{"n_layer": 8, "balance_bias": false, "init_std_router": 0.0143, "lr_router": 0.000805, "vocab_size": 8192, "tie_embeddings": false, "batch_tokens": [65536, 131072, 196608], "train_tokens": 505200000}
Below are experts of layer 3 (counted from 0) of a mixture-of-experts language model. Rows are named gate (a neuron's input weights, with its number), up (a neuron's input weights, with its number), down (a neuron's output weights, with its number) and show model dimensions 0-191. Each number is 128 + 24 x the weight over its row's rms, rounded and kept within 0 to 255. Numbers have three digits each.
Before each expert's rows: a language model's description of what the expert responds to. This comes from a sample of Wikipedia text that the model never trained on.

# expert 59
Determiners before nouns. Articles and possessive determiners starting noun phrases, mostly the, The, a, his, their, its, often after of or in.
gate1:121097126128111122120147134135152123072114136118153150171132105154143115162138123132142092184080126085131137127189138158118135106145132104090159176097154157128147106140126108111139125149156110145151143103149140107113137114090131130146125135127131168137108090094117145135074115159130183142051129140120150119068159126122122135124141136106124127152154110159135127156131097128141044119129129131148138133151136131090107132159123149098138095130086142130129108151109128159109153133109190133148088120149128120096188100119149120101113114138140132134140133191111132134145134159124149120
up1:124137104122150117145130121123111162168134150165108123092137122080124124122115134132108132111149091147114143107064152127179120117151126126135102121115118121217140148119150144128129115106111121149110130127114131153125100128154117119119145084108073132140136159170145119129170137133135082091148126124141106084140120131125136106158134115168139126092107133123106119123149144134060211103110107154109102129094121161187166148127135139145115150126167120095132113074137127104158136109124092150092136144108125120151094206142120145155128129137150127127123114115165139121155113127125094114
down1:111139137108132105131131093164125144139116109120114102100149163130125124127137106132137116129150137107133126129101141111137149160071126078142137082109135114157116111138123126123108194115127145152132112121093139121126109143126155136121132175135126098138131121099121102139107129154126141084216128147123142145156176086120089148099130118166157135126119129142121108184133089094138141085143172068128152116120160123185113096099082111128114107100127119150132125112099101113097131137121114167132177134111105155130122103090128075125146105143122122110091127068124146174086143133108145131
gate2:077108152190119111067131133153154132115101116095159170091154103113116137132147136112133166138112147115162154164178131111154099145158135109148109154140151173121135122122087107166144120130129126144098117120148129112101137146130166116134125125111146072157140116110057116148138172145149134093122119105135164160105155151122111124094105095130131133100135165136135090123206113122116093148171124110127106136108160171139107143124160111137101125151144150148130121148102102108096124134153161124112121116161155136115116107145126187145116130154094142119128122139149124146117117157076132137
up2:074130144169121123080118128142152115133127102119129133112155127116105138117125126096139166153142178114151130130172104130144108159178108110168116117144149185109154110111088133169155097113146130139083111139144115151128143141136167121109127149109127146146125107130049104136145185152123129084127105092117143162129146122130102148102126074119114139101100137136137134133139127087137094145170139127154124114087146133124103150115121122171091138155140168150137144119110111092093113133150190123103120112146137141144096123163137200094128128130101120097132125133165116139108136122077120146
down2:107105126131116128113114091136148128118117086158192121087117165130076113125128130129156156116138168091169121152106142145122101116128147107171126121151123132116131171145124127155130092108118078165137169133120123114116115128137139168149137122133124164091203099110140100153110172113115120125116132113098113110130156098116157107128160083131154141130142134110133189156136143139127126105173101155167125073091165092162115127164122130100174135126118141143135104107114111131136114147136125148144099105141110162129083150113152150134126085116091120117133132174192147130103143113152123137
gate3:205068068089094178181115081143147120126144159135129120103105123103127123152059117121172156131131143129123138128118132113119153130062117119106108127127143130116110127149127126114144136133118142121111114145113108122126160097111114126134102142099124131130130123111140165104146122133106103157142164109167166128120121118131135119158117201170084157112173114143181122098111091138228116132122098123093114141129143126151174137147128110109160139116111124100111102121127118126119113145128137131154127125140117140120130155139130143132109154137114116161091127120123135163157118158153106148
up3:099158166172108084082128124084093154137128111156153122108140150153124122097139161106074105163128092122133144126151172124157098128161132147144147122113114119156141149122142125124086129094163073145140145125156127127098112135173162130137149136140118119130122141144117081158130114192159129126111090139101105119114152145175152126114133120097165109125091171135110138141133163102113130112135142130170106087135108124117114123101149171147114132164125137184099141142100155135093117080076128138098106104111109134111119094124126131121169123147164130096140116162090156113091151138138133137
down3:106141223198155077102179140184149095085139122115160135147076145130172108112226130125119138113143130121133149133202105152114142131111168136142143121153140093147165106123080124139108100138119121126107176107137119125109127144148153124107157134116127126127139095140123129128135144123124114145081149143137112146137133105131103146126112154147095146125106118108124139146079120145118069116164115132113133129116113133144147133135136115142098149115145089137135092123122124131113151154107169116150120154176099128128128127136124118119152098112101119121147134137127166128100129118123101130
gate4:130136113122129130115140157129134131188126125118184122142170125170100109126134147114111103126086142051130109136147156095133141079123133027109130141089145199166156106153165139103118090166144144106121125123133129130126098084117104139119150132142123125183122145114159138128098135156142153117132164130087108131115178150110123118151124160092129115141131126119092137121105155141090120115111104129138174117097118116132151106120155130115125137150096156140118128090119127112122126081161072133132168131129121123108122115143139112161127080119106116125125123111125110120112081124134099139
up4:139209157153165118149140100097116104116101115146141123117108132113170117034122128119154115156122121170103128122151111110123120082139144139105126130135132129101103130126127136061114142106149105135144133119177122149099128136078107117131128085110149140111084065134118118131116120136123123148131126131169147119114186110104155088114139205159127102179150082146134132113140124123143129127146138150104119119080108137111109104138109121133148125108122135102155120124192147081130149175122154105152112124115138160091135131112099136118144143122140145141151136139107136134144143127101106139
down4:124131144152088122126109135112118080129133111157133146159145134164120076169173118125117122114147072148128128147138142097114130175129131176081103077119121112096127105113148148152140129160126116141147117129085113167126182073133147078139109103168153104137165170102147096123137124085120129150117117133100148164091117079177122129140119128123091104106117144137146108089104098143183108144127125089109140100125107135114126099138134103158140085137173159119107102152175125148149126125146145133119118113139143093162140128121123123151127156159150121102150147140140176106158134132134114107
gate5:144126129158128128123130128071124130116125083152129134108142120122152110104110122100127119126090162121148132107144122123126139083074115114074111138112121159132120130165083110124115132158130119141130105127138184128121116114155106123139109128163143136136113109128101123193107127141121142124129195165197128132134116122129132085118095173130118155135145093125096112114116139133128105066106138150133129228123117158128107110114151122079121163166102103140113110101187124121109139131101174122160122133177137139135150108132098134130114130133108132094118138175125149146178107120112140130
up5:142148114099093110176119129125151153107105144135133145141125131131098148133144088168144128148126166078140123135145051133122105097099136130161125122115102117112131151111164128125142136104127117105133115163065154121101161139162116129161122104099139173146121155183138131110148123095120093168122160111136086142121106132135114094138139117104165143119113091059110149127143118130108123140129097107116093126155140115149115087150149161093116133117109108121170130117118158135140072111107161123125092100151114161124151116157129149116148138129141130155116179154096105127123109109209140143
down5:126049119148114105172128100127144133126078141153131149125132103116149128182150108119104132109131130123141123122162141107099133132161109090127121133140114128099177127145113121146104095142138138160105160120125104150147131095120121125109102120146139113123127128103091137121092093136135156157136139109133092102135135146144132131201126131101107161118120135130104127145141139172110123109104136152105091092174129180102142136130109154132129146104132151154155095163142144115078131103107171058136150149174149100128154125125131104086098116117077080106158164119124107092169134168151152121
gate6:184150135122122121134144127108142124063125123126125110109113127123150134129142134165121142104155121166120122127124109141117130124108115120105151100145171107127189129133145117134136140120135129107116130127132130090100184144124162127087142120133112119110121174126118209140142092142137139138134092101106137112173135139123108161154099126113097135145108185121135144162115135137106136129129144123117168141145133119113148150147117018128111109047127115153135136142132124099110128123130108086143117151125140126144141135152174106091121149122122111086148125133090223114114133117151129127
up6:190124141111124120153141163139137118127100160161135151153118129144122124130116135145106109145230131089127139126118142136111125121121153152134104131132148175133123126105102155129108112108103141161120149192143129137137149154120118137104100099135122146135111118113141156167141155115151138085146124170156119155011106117122163140128137120142135087140150108139148115124158091132109128121116140154105106129089131091124149108129108137121149138111153130075150125088140113092131162164138146084120120110130072141132125110118143160135157111108181134117159123127120113158093121113128153157
down6:149135129114156131115095140115096163124152144122168119166129097102109133108159122094106088105118176098098111144112117143141139126145182110149109150163139139093087133088141152113134108118152108136159137138079145129172077145085141143150149128131123094084149124155135143137097136109129124146139096163103108118126105119074171153124142135116096169098163180098113141119133131161129097113098102117133117162142137140080101153115125141141114156126169139115168146098134138139098116166098113123110156099135113119091109110081162109134136152123168125079132114133137130147166128118172144164
gate7:167146091135092152070167149101154128140157162152139144103090098091098188128133122109131178132120140074133129113126133131129101123154111108151134137116099128152159147129146120120122103136108146149099120099111151147108148162103087118087104090102151111112118157136081152137146156124188118123120121121121142136088202086129138141154135105129131106125124137104107124149124138165142074159096099119114101095132148125144101133184106117149134098154126120160160121120124118146098140155133126133142089149139135135118131094150143121164107143106140129068189142111101124120107147145138115138
up7:106132129127186108137142139106135202111128156117146106088149140189154145114122142170139123077134105136111133106138130089139144123132145109113122122122151143113121096117105148148094141107147126160143122175213097102142104098089127141100135123145099124135108117131141113156136122150137119115126135125142128127099155136083219120139136123128162137104154130123151129126148194135117108105153132103117124133091145094153151145175148122126138166084155207105138096125123119134128086121121118116106129123125135142141122151099130132132125139130109114154143117169109155142190129144114131144
down7:109136165141165165168129164134137120142119205117104096108165180160126127133085128102111145141104136083198088141116141138129120103128120128112163081139118174097132106161143122162128153140106124160157084146118128144130108106108110173172105139116137125100132099142144084144134128152138131110118119152151140126100122131064115166124131115117139109139095134127140108117171105079138146143110156100134135104098127104123149103136135160148117148123153174095153133148094103123143116099105112154119133147160161155150112141126119108138133113087103073128089139137133152116099105117154130146

# expert 2
Mid-word name pieces. Inner pieces of words and proper names, often team or place names, such as Tran-mer-e, ap-art-ment, man-age, grandfa-ther.
gate0:123108120102138134174149108144141137135098119120132135135130115142119124123167112156137129163097109134132121148177141088096103130142132062130155159128126133108101143165159129132148120139114173152159060146137159121110138100134069120150101098119137114082165110135122161094111145116148152175124109089161146115185141162128139132127119121125162131130147096124095096152146153125120113102115079142084165120116125154158103082111117093100193110142098139120126129170107118156107112182122140116140111131156148133085155130165152134118084116135112109143139148122122107107112131104142170132
up0:137089136130128132094127147106120125129150115127126118136150129150151146129101138134109133096142143122111139130112127141176135127137142184107112117172188136163169110119132149128125120099126120152123153111137067130174132131126176132154148193115130153162078093066119124141127111081134137111112123171102115101077145146133141126148137092122128126120093141155097157150144170145140138140158121145158117169109149126131161212137123163119118139113134117061150123088105163118124119093136125121126163124124109098192130122111139097118142134135151135105118134138101169130128116121141077135
down0:102071119166131125121149178114133146103141181104167118164141122180130154142111102107156144120140171142096153148165111042123107125146110146048143098133100106126142115103102107113128118109103135146116111142167124108169152121107109160089130077118102132203140110110133138136148110131147144090170147116182136121109147146146155135096108115151153146116131137097071115132116142139122128126116080136120144144146146116092100121139122127143145139127131080084106147119147121157125112104124135133129144122133175114120155128117121104117123129130130125136143143143115086134168110109143136110
gate1:137131109122112108127152135122131153101126102136110141123101093141128117135173138142080086144122128112117113137148170114124119149163157146145128150118172134145134093152112172146139146137129119120146150108105129138095118145167135094094124147109082174119096136124080151101147087221129145098114115127186109126116155157144085089147139124142097148073132144140080120146118122154170114120105132132202140128120096121127129116149123100112103160126172136141126117142120092132105141129097148155138116154154174132120133139160124137134108134126078175112133125163135118093137083128121117161
up1:153109127119102111137138150149150160110136084137110139129221126138135111101142133122122117106131105115127141122144174099137123155136152144148115121136176152125130089154118181102118143144115107118148163094106132166117111128187130109106135138034109139131191119149095143123158106180119125132120125113164104099115112133143085096130183130109115137124123125120079137136133130163155136152108143133166136126118125115069125128170074116129114144122131141141123130141133108153127138124088136177158128147074150154121130157143145131144120130132110182152134119152131127135131105138123117172
down1:126089106132124152095095113137134110130147104127092140145102103161122063108150150096130104075134084118134147102152152131143157105099049150153127121152148128140059129092156124117197114116151096122091134123116161120142111119121136117092139103179097165094137088149174111119129142122160130120153128138138102135127147142120118142164141143157164092142102123133111124137128117143139145110142118105156115154103122137124158168145125160140121067147182143123121129115089138114133121119153127113163109119149122122127150166138129089147129100132134130118145168110109110104162103148153175108
gate2:068146119131125131119139105110126103102143093108116166144161096102124104132177151082115098105085137118084114127134132110094132105174149095142172149095138167089144151102120113168117148121136132161158118152130093134112105149119132113105132164146159096089148123089120167114138162133129161151106161157121145139166128107129118084103121100182154126123136105109130173050138136137116116148152086107127145159136141126119115113154125110129129110118165119143163146122139139174131161163139133124134123086111131141139138167141100111155080149108107158116128100096159136128155141140104156122
up2:085147154138127149108118108118148094090138091107108154109160108137117110112155144106124148112086136119105128131068130125109136098143100101130133150116150148107110160105118102179135165114142122146135120126076119115109111164142162110140106182134124082076135107085107163140150177136132135133122184156123103124199105108127128087114113123159145135131137100118137143081125118169113111138161108088121122175091151112101181117111142131124142115114157105142133158161115138160129168163124124095146129115112087132131139148163103102095107155115101137118110096131126106104134141169116149121
down2:145109081078129137122117084082093132139140122140134147127120095130140139124115121120107124186125138134128151120152113133145159100176106115120096144136130151203118134120147132156138132168115143162142131111122101112109137144111138124131137123137139119185136122081140134124127123105114102105163142129162098102117117101094106092108136136107154130098073146111117093122137139107134167140102136105135118137124144126056123119113135143142114118129129127146145165168126093111183182153140120140145131180162120132179157143134146178123139149145081123128096101080151104063150132126163153152
gate3:140119132176119124136133129149104159095100121152125187177165117122107143143139096084129126149098131115113140223137108123133106157116096090103110130163130162098098097173118142117100142135193138134133146107115126074127141111097124119142100118124124145105121113095109155127112122150124161126113095128123162153105121135128125134147090123142112145119157112167106090146144144158158114110127117115142145178194127172097098097127097112144117129140113113150153106090128109134151163138108126118133112094142126110103161162149121137115108169134136148119113131153156106167140148075110094137
up3:142157129156080117153121119150089155140118134122150158186131120138127139124153084129100158085137145115118146158099133154138109148098089109124084127160098184125103083158146130131118150095139142117147127151096131100113145125145149121133129156121100173171166111128130127078109151171124124151106130098104154127117113101150107134148090148178100159077123103167132100154098137136174176092127114114131144150128137170145115124137098116140136154120108084128144148096131117135170162125125118139133103114113118102143108169116081150097089145149128113114118115155118144175139132111167094136
down3:114125147135132113094138131102120125114194124161100133106095154142147110104177141116118093137149136108103143121127140159113171126087159090141137127132132130165080122167133171116141153140146146115120136114086120145154156183123105152076134139107139172149123143113150116119144143148143152140093157098142128134108155136154159112082150124142139099109118122122140145125099174135153132112111100114112154144089117132118115148104132080111125144136134148125132046096137114076128130162166124091107132116083118103127133142056100157141091098173124108132093132139131134109105112133136170113
gate4:127127121158118097104170135138155156111174132115119109140105138147110149106163142112150164136159130124167135142139165113136123129162146106118130106117148126073140110105134171117052139117120148124155139155097172112161187105131141209163134085136096137118151130108131130109090108133164145131095129132112181105110136116144159138155123148111131151119142106135124129146133094140126104141112124126054125109146126146118143138160110100096145075130101103120109125151098126129151153149109136162130128133140145117081117070110096106149102183107124150147134153119108149158146146112158125137
up4:105104126130139177139109107109170153110116136089108161121154152101131079175098131143105126106086148063123123136136116103160116107127126112125138161181117146125114182107145110137157113151138160146143167160155176142117122105127073115126118120159163121133107120110114157160106138105119132132134114146132114149154132145115093135128142139142167087155097123117122155160102188136122133166159141131122173125164106141133082110113136117142108141118150128128111093121134081122114118133152120111137158103123154130124131205125111101112122092089131130156103105164118157132083142143128069133
down4:091115186126125117122121157089111132108104104133101149145139136159071135089104127143159198130103073103159124113126117158125122147131152134153099139169102155135139108137113144118137124062126084097134101133120141129118162139160150128138122100096105108118159120114100117085112111144123139143125102128129119109166109114095095102149132137094137121098146113152111155126137139095107141100136133098120129161114126136104132171107115171115110174124164101151121130120075127158126145138068111198150128127162131133122094126107086132093104161122161131120130144143159129157143139115123177159
gate5:162113059136137138170151134151138140123157109126112181146126074118112098164140115132121111120137119121109156133134149118111124138119154134114101136120155152149110114146108151108132173167166139128177117179135100111125128167126140167134151171162144154150163130148159145124110098099140142144117134081102107130132122091160125105132113094155130115114142145139124100138087119113129085137149112125116148104147140137088102101152115120123174086130098145154106122113135104164184124128130140084146125110135160134155190162094146124103131103120137174208138155103134151143142107141110151137
up5:107121109125131125120103092119169100121135120132113102123119136138139101116115115103133142141098124109148110122102137094147074091093103086106123141087116102093152122138128054120125153114083124117128151090131128133146108100098094064133112130134109092102067112120145153141145168131124147110132147124149100127141153134096082085108144137113129143146127136165134128115126117131148136095131181089089127134105102128119137132131140126097116133158130130161116123144144110136123141100148173164097097148113102113099102069160192141164131136154123150125131112133096154148080127106052129126
down5:109119119112144121127126090138112147135109112096120165110099136111131153162128121115094093170132159114150103185127147154148099106134108162127083096120133160118136128120135146115115114111103064100126184180125079133134140117097140142106138162124098130165123110121108183152164121106105122119117148155151116148147129150120130170161140121166122107181151126140086176109144111152166127117119148125134146122130165121113084124112131170116166119115127135166140132081120121192135182144179165122158106135140169139129156144124139129131135128122128105094140114133125116124140140158096161174
gate6:137119122130117127147131111141117137100144149160147124148184122128107154126132126127138153142136114135118109148145126136133095160154169121148137180103095128147143123149117149115136144126124183105137132118170162128114119101080103145087126118090123134132164116112127162117147125134125120096138103125104066134123149158140133153140127085174137095137157102128116109102113143112142124149127103109171110131192147196138100050157094084131122061154146193091128114173131147144129130156104164124110109081144164155091140111127125139127101132121123128149105138143133123158122103112112113154
up6:115148153111125097155121128109126135108104122107160128143147136163128121109116102116132147132162094140099113103115112149125093123107109127164116140145107119150121116176145103131094132068123144097112145111251133167118131079119091155092126136125152171125138098137133145097135171150167135124135097118146121058116114099136147134073140147147124109133137127117112134112129112133141141127146157126162125133148088188175102079142132103161139137148087157123162136144171148120136125121110143120114118096133105157134137122120122104160143126119143139128090098133137126131135165163087122112
down6:085110129150104122078158107124093202098151105153141136114114137079128134170105121147149139128105140105141155152104104145118127149119181158129135131114121110123104148099142078159154149123128178150084144135163128096123136160101146141126067114154150159144112130141113109129121090150138128072161108140151095134142115122128119175098136119144128134153178125109183102142126111097118134121157106127122120122121131139134148093141144129171126148131115140116131140116095119135122110124134113091137124149090107113182151128112108110142131155123116113126178056117111121151101135193149093127

# expert 53
Noun suffix endings. Final word pieces forming abstract nouns, such as -ion, -ction, -ization, -ment, -val in retrieval, conversion, instructor.
gate1:112092107130154135103115085122139155131155147153116136139139113143119126173123072126102137136157112131124119142108130140143151127142120042109113127153135125145114121061147131157128161148150131117142119116128156142116121130126134154172125109152111092106117096138138095143140102154098123089106074134122109153120175130141075092127112134180129136104134117121081068104124152158088139135102150111136121127151126148092124114114122147115112115053131133128133131130191107118168083119153147098120165140129137130120158167099138072114121168123103133104157162094119127143133154139120140107
up1:135096133135103138121128110136135099127128101128130099132175142094135130131153106108135128109145155140107096143141114125121117141143145145120138133113168115141126166090199155135098137165157130118078135135109132144151165119143113116151123033127149123112136112112114140147154167169131135095108138145090144127131135143131104121157127114101141118129107121160138181163118130110107132153147131158128133101131075137152100111121141141139125140133062111141090137138149165123161135102133090107146138135159146154097120193133164153161112131093125134069115095131108096065142120077111107091
down1:152150120144149126110112108126111109147114150096068153136095136152117121101113144127116100155087128134128146117139133119099141117157108104135131148091142103133155158101152175134133128135139117123145116163139117166137102136116171086153119128143147153129082155151119125148110090140092155165142114106167081161156125115097128179108155131145101137115098127111143128149154148155140122103094149122136135123135111144132143067118170106163141088102170141116110129065129087121141119167092165143100083140115124103138166152151139132135128102116126104083094109130181168097127108163168161131
gate2:126142099135112116126146092136157153126110139123103137151155107131127162128112082126118103160069061096108105135154131124130151154123100108113121152097142134133130145153133084157110108095127131144124159119131138146126150084095135118137127109137126118080114102107130156138091132121157136096092093170127144126115102141129114117145143160150148106109115096128173088140132110146112112124105097150099137137157139154048119126134132099088130130130106129150110138146120145114115121145109113130146101118126184118047131080134168140148098120154109137131209109097182135114148110115142155147
up2:127112135114132144108112128151142171111155113120131100113099145148106128123162119138170128121125161135147130135141145119113121134098125135126158130152128097090140101130122126081163157136124100105119093181123085131118116150099122120133145141152142175159168145148117140129160115163066120141166152100105106118174101126121179130104128110120119119155137118143117152124164139067098134133174104101167128136129130048135161128115122152167139101134164120115167121129161100128131139117107152141106160130135091136110126140096119086096173097154149130148136199154125161114077140152120132159
down2:056089111150166144135145161114113115101147133104125129103156102148095159137147081122144125137109175090126137143159107105190129110147152091134111145163134161132124091128121060144105176124140142142146123135170134144139112146122104122136135139164087149151111133118141074104146106136100155113097132148115106118115123139085107083115087169146133127148129160171129118141104135165115135135125142141140126146155111135136126135120098160150128138134127118099110114093130176121171106096109141128090202153153101088119108128112135093135134128167132157151139131152140127121143095173118114130
gate3:156113138187087090125149121145120119115176151121103130113124137165134156114108082117116095119135064128175135153143171137060114116146133152121122158139193105143092143135144158150161133142118135130126137151126127132087143104138119112094126153120124132096129078146148156119143107143156138111137145129111135108148110141137111105128156117102154089112112134123096093118159106182108126135139096100139122142069136136092153105170142139146148146132161090119139079097089144121098141100130125132141119132153121118149121126196138171110128173165128140166110133140108166118155133149110128135
up3:103129152127156144194088125127139064138109105121128134100114113119127122133116105138140141152160107146102100113166109151117132151100165142107118135140074129132156116124113114108111069128112123101116150138091146120141079146119120141117150140147112150134114128151149137097136124167122131117105094154039137123122111118127099125127124102128148144134135094152115115142105145102160146157069117126081161110123120147150120137068098121089131107161120145093128119148148107094168104143121145109107151167094137138169125141093147123090135148111137142086114147111132122180070125117086101140
down3:162124100124121141186132169121123099170116142104147185120125101116134160134127121146112118127155112153119088157182107103166088159135138081125162135154110169113151139146153062143137091130152134111128139124156127135148134113133122148139094126111149160151079146170122106112161113129170111124128131159097130140103138148116112142142125107109133149180079143130086096120143118083117134144115110151120141116111129126134120122136096140141127160145153151109091057144111141067149102102124139142169089148152108116170093147141095100116135152148095135092145153148110130109126115134101111131
gate4:169154165158106116154124091142151125126085123119118140133110145116123115211131143164088128120068107088095107134102144140117124112086106106123131109147161138152133158102125169102105139142143148126113159097139148112171152087124116126204086134154137126135135135130146128141104106144126131148102121137137151140104118128127112094127141132118118109127132076111126153145085166135148147144105117147148089113149102107140111084121187091119069117152080122135147142124128129116178183125134106146138114143187132165113135153096133141100129121117117151129103148115108133123101158131129109157
up4:108144070111146162142138106124126105149122128168139114115146129178112146148135098121134161120122174156134119141136132137167157170097123122127113134160154150137144107137107064092121111104126112157141066139106149125133122137147115123113132096160139121137118123155104098137146160128105126094147113181095089140133058108107134125098084183160179154134169136115152142126130135115078118166138127152117129136127175114118139117127095131157141135116137151128185149177151145093102099130159157090118148117095133138099141162149149142133122132127106137118119131080138106137130157104135086152
down4:101163141151094081139113129152157125087143151107141138115064107160113111141111111116130077151139136121117156134133112107181112113137132143152163096110117124168123112171122141106094162121110122100124153119129111140142129124160127140127126109121101083116132140133125156107137140161141163144120150147099083147193147118114140102153108104127132141132092082158115141116088192128068109135168145147104107134132133092141131160143116172164111139113116136113143079158157146105167146166148128121133098124100129094149103167106111099132098195144118119166121129158120136126128110148118137152
gate5:126110122137094105099194120114139129104150133115125159147114124117113150124151137092105128128136138120100130140122143171103090111140087107139114156148113112131132139080170136147104152129124114075122114113160118161125132107157122142127111107163124089129140160137115138141132139148123130143108141115130110128139113112108108109140128128112160144099105121110117154056162128140138113162109069118175128144118162144119143104159138100178129074134158089108126092088131161161126126108166132099093132147150089121157141121164117140171114128152128121140148121166159190064170145086149172115
up5:129149114119108126093144156145140102128130146124086157099106147161153098141150145138144126133155148132135151164102149157069118150154103140152100106111143141114149145143138146131195124137074103117135166099099126133114137113150181136125157142124149105097131136121132164096088120120097116150143125147131053093148144116115118129178121134135140134118138180115143096131140112115129124155136096108113098145079135140104168120158102104116094148141146117131087135155132146135115150118132123169137117148131127114133145097186123119075128112139121108180131163152172114135151152186139186103
down5:115081111149122098098133075115115122128156072145126071144090150148168122122148103128143104130101122132116145151112130119071138133109133134126128119104169096159102111153131136125143148149124116187167132153141101137155113164110134102096150168135123107157136104105170134156133155090117148119094173129150138115128149135134076147134133096147099145101108138168125137170116110136168122120134111127150157133161162142109096148108127162132133074106100128160112165121127116168125142097100131136114146135085101107138099148120136161110078121127110129103127112087135177135094126118121066122
gate6:122119143143111132129121134176145121127157118110111171120095118113131158138129137092124140128111141121136120126148141157143128129162168122116129115163113171123137119072144158143109092175168126113116112134165129159135123082099133145126086123144135119088113105108129183124131154121091138129108115163131143197118123135146151119110123138165146100125190092101087105130164125156134120145069143150090130096146121111175116106119142092174138103135095115144117149120134132057190115124177145133138162141111118157149130145101112142131133198134106150131105148122101126138102130113128132103
up6:153110113145132134124158157074114117143103111134139120129161111132145097128151151119169094147174202142125123127120116125121124098106077141131145132090145079140119098146112169129142141145131119142156171090126093136115134108140173098088142158133125169136144133150113132109137101096118118126143170085130151094152126119121141138119131155104130148129107193139177134086087128097102126093157123079133126147077134141144140152134115150133114137109153143128133106084125144125101104151096131167108093137122127145127095132106111099147128101187159098128126108117175142124190113116103142129
down6:123095114126108135071121130131088165141118098131181183128136142132126133131183134086113123106144128124149124133124148067176100160153103128131121100110155128171100071133137100128151118142129112173151075098150106108149184105112123115142129082186125133137134120136156098105148114113117139132089181090144141121091116153152147155106106091143159118113083156132122132143084078140117133115137128108124149160164128147093118130148147140111128116136113134122136116138127152171133170120140128104135118146155159129114123116104113091145112132166115117127157155112128081115147135114131091090
gate7:097105139112128137114159156067143172100150116151130123149110109159178150125148166148146112138115151126131162127098132116161115139151120110132113149107121154144137151115099093126137163137115101151142086093164096127090157053142147167122113116127093139124139121132106083104096119181096152143162157135111078143125114138209120068135127154135144140116119187129097105100121101115128129127125134125091097127124148151137120109090116147143134136116178123117168139110126115147121130114135121119129138138085148127153124122150121114150117108127155106167142131105155113105122181110094153090
up7:127114109136109140126192146127141119139132107123116112107130107133107153116160098121158092097108158104145165114127154105138151123113093111135167123142137151095158133095118130147143136140125098126147084142117116119083117076106127129103151141163128120093169186139114135177143192178131131164091091098137115136130143123137083117102117057107123148116140115125162170118134099160119130112143143115114142131110170084123102125188152181123149084160122119123135118126106131132122133108151172084113125108132138096115127129137113115084158118092120106095137107147104081110148121124141138109
down7:106095147121124126132120133118161141101152116112109130115136165131128107086150169109142147130128125142066147115144141115115129144150174118124153135080173096121123084144107134128153126074142093137128122127171118148159157124122143062152159077115153128123090147129139097150102117127101107117148139130115138147121089150135139083120116152154100114167091118155101167156122144143113088116088115106080112161168118126160087138094131176116112158141165129093163126096130125118180134106141095115115122130096118158137115149134143141146138122108117144115124159125188117163149162115114091156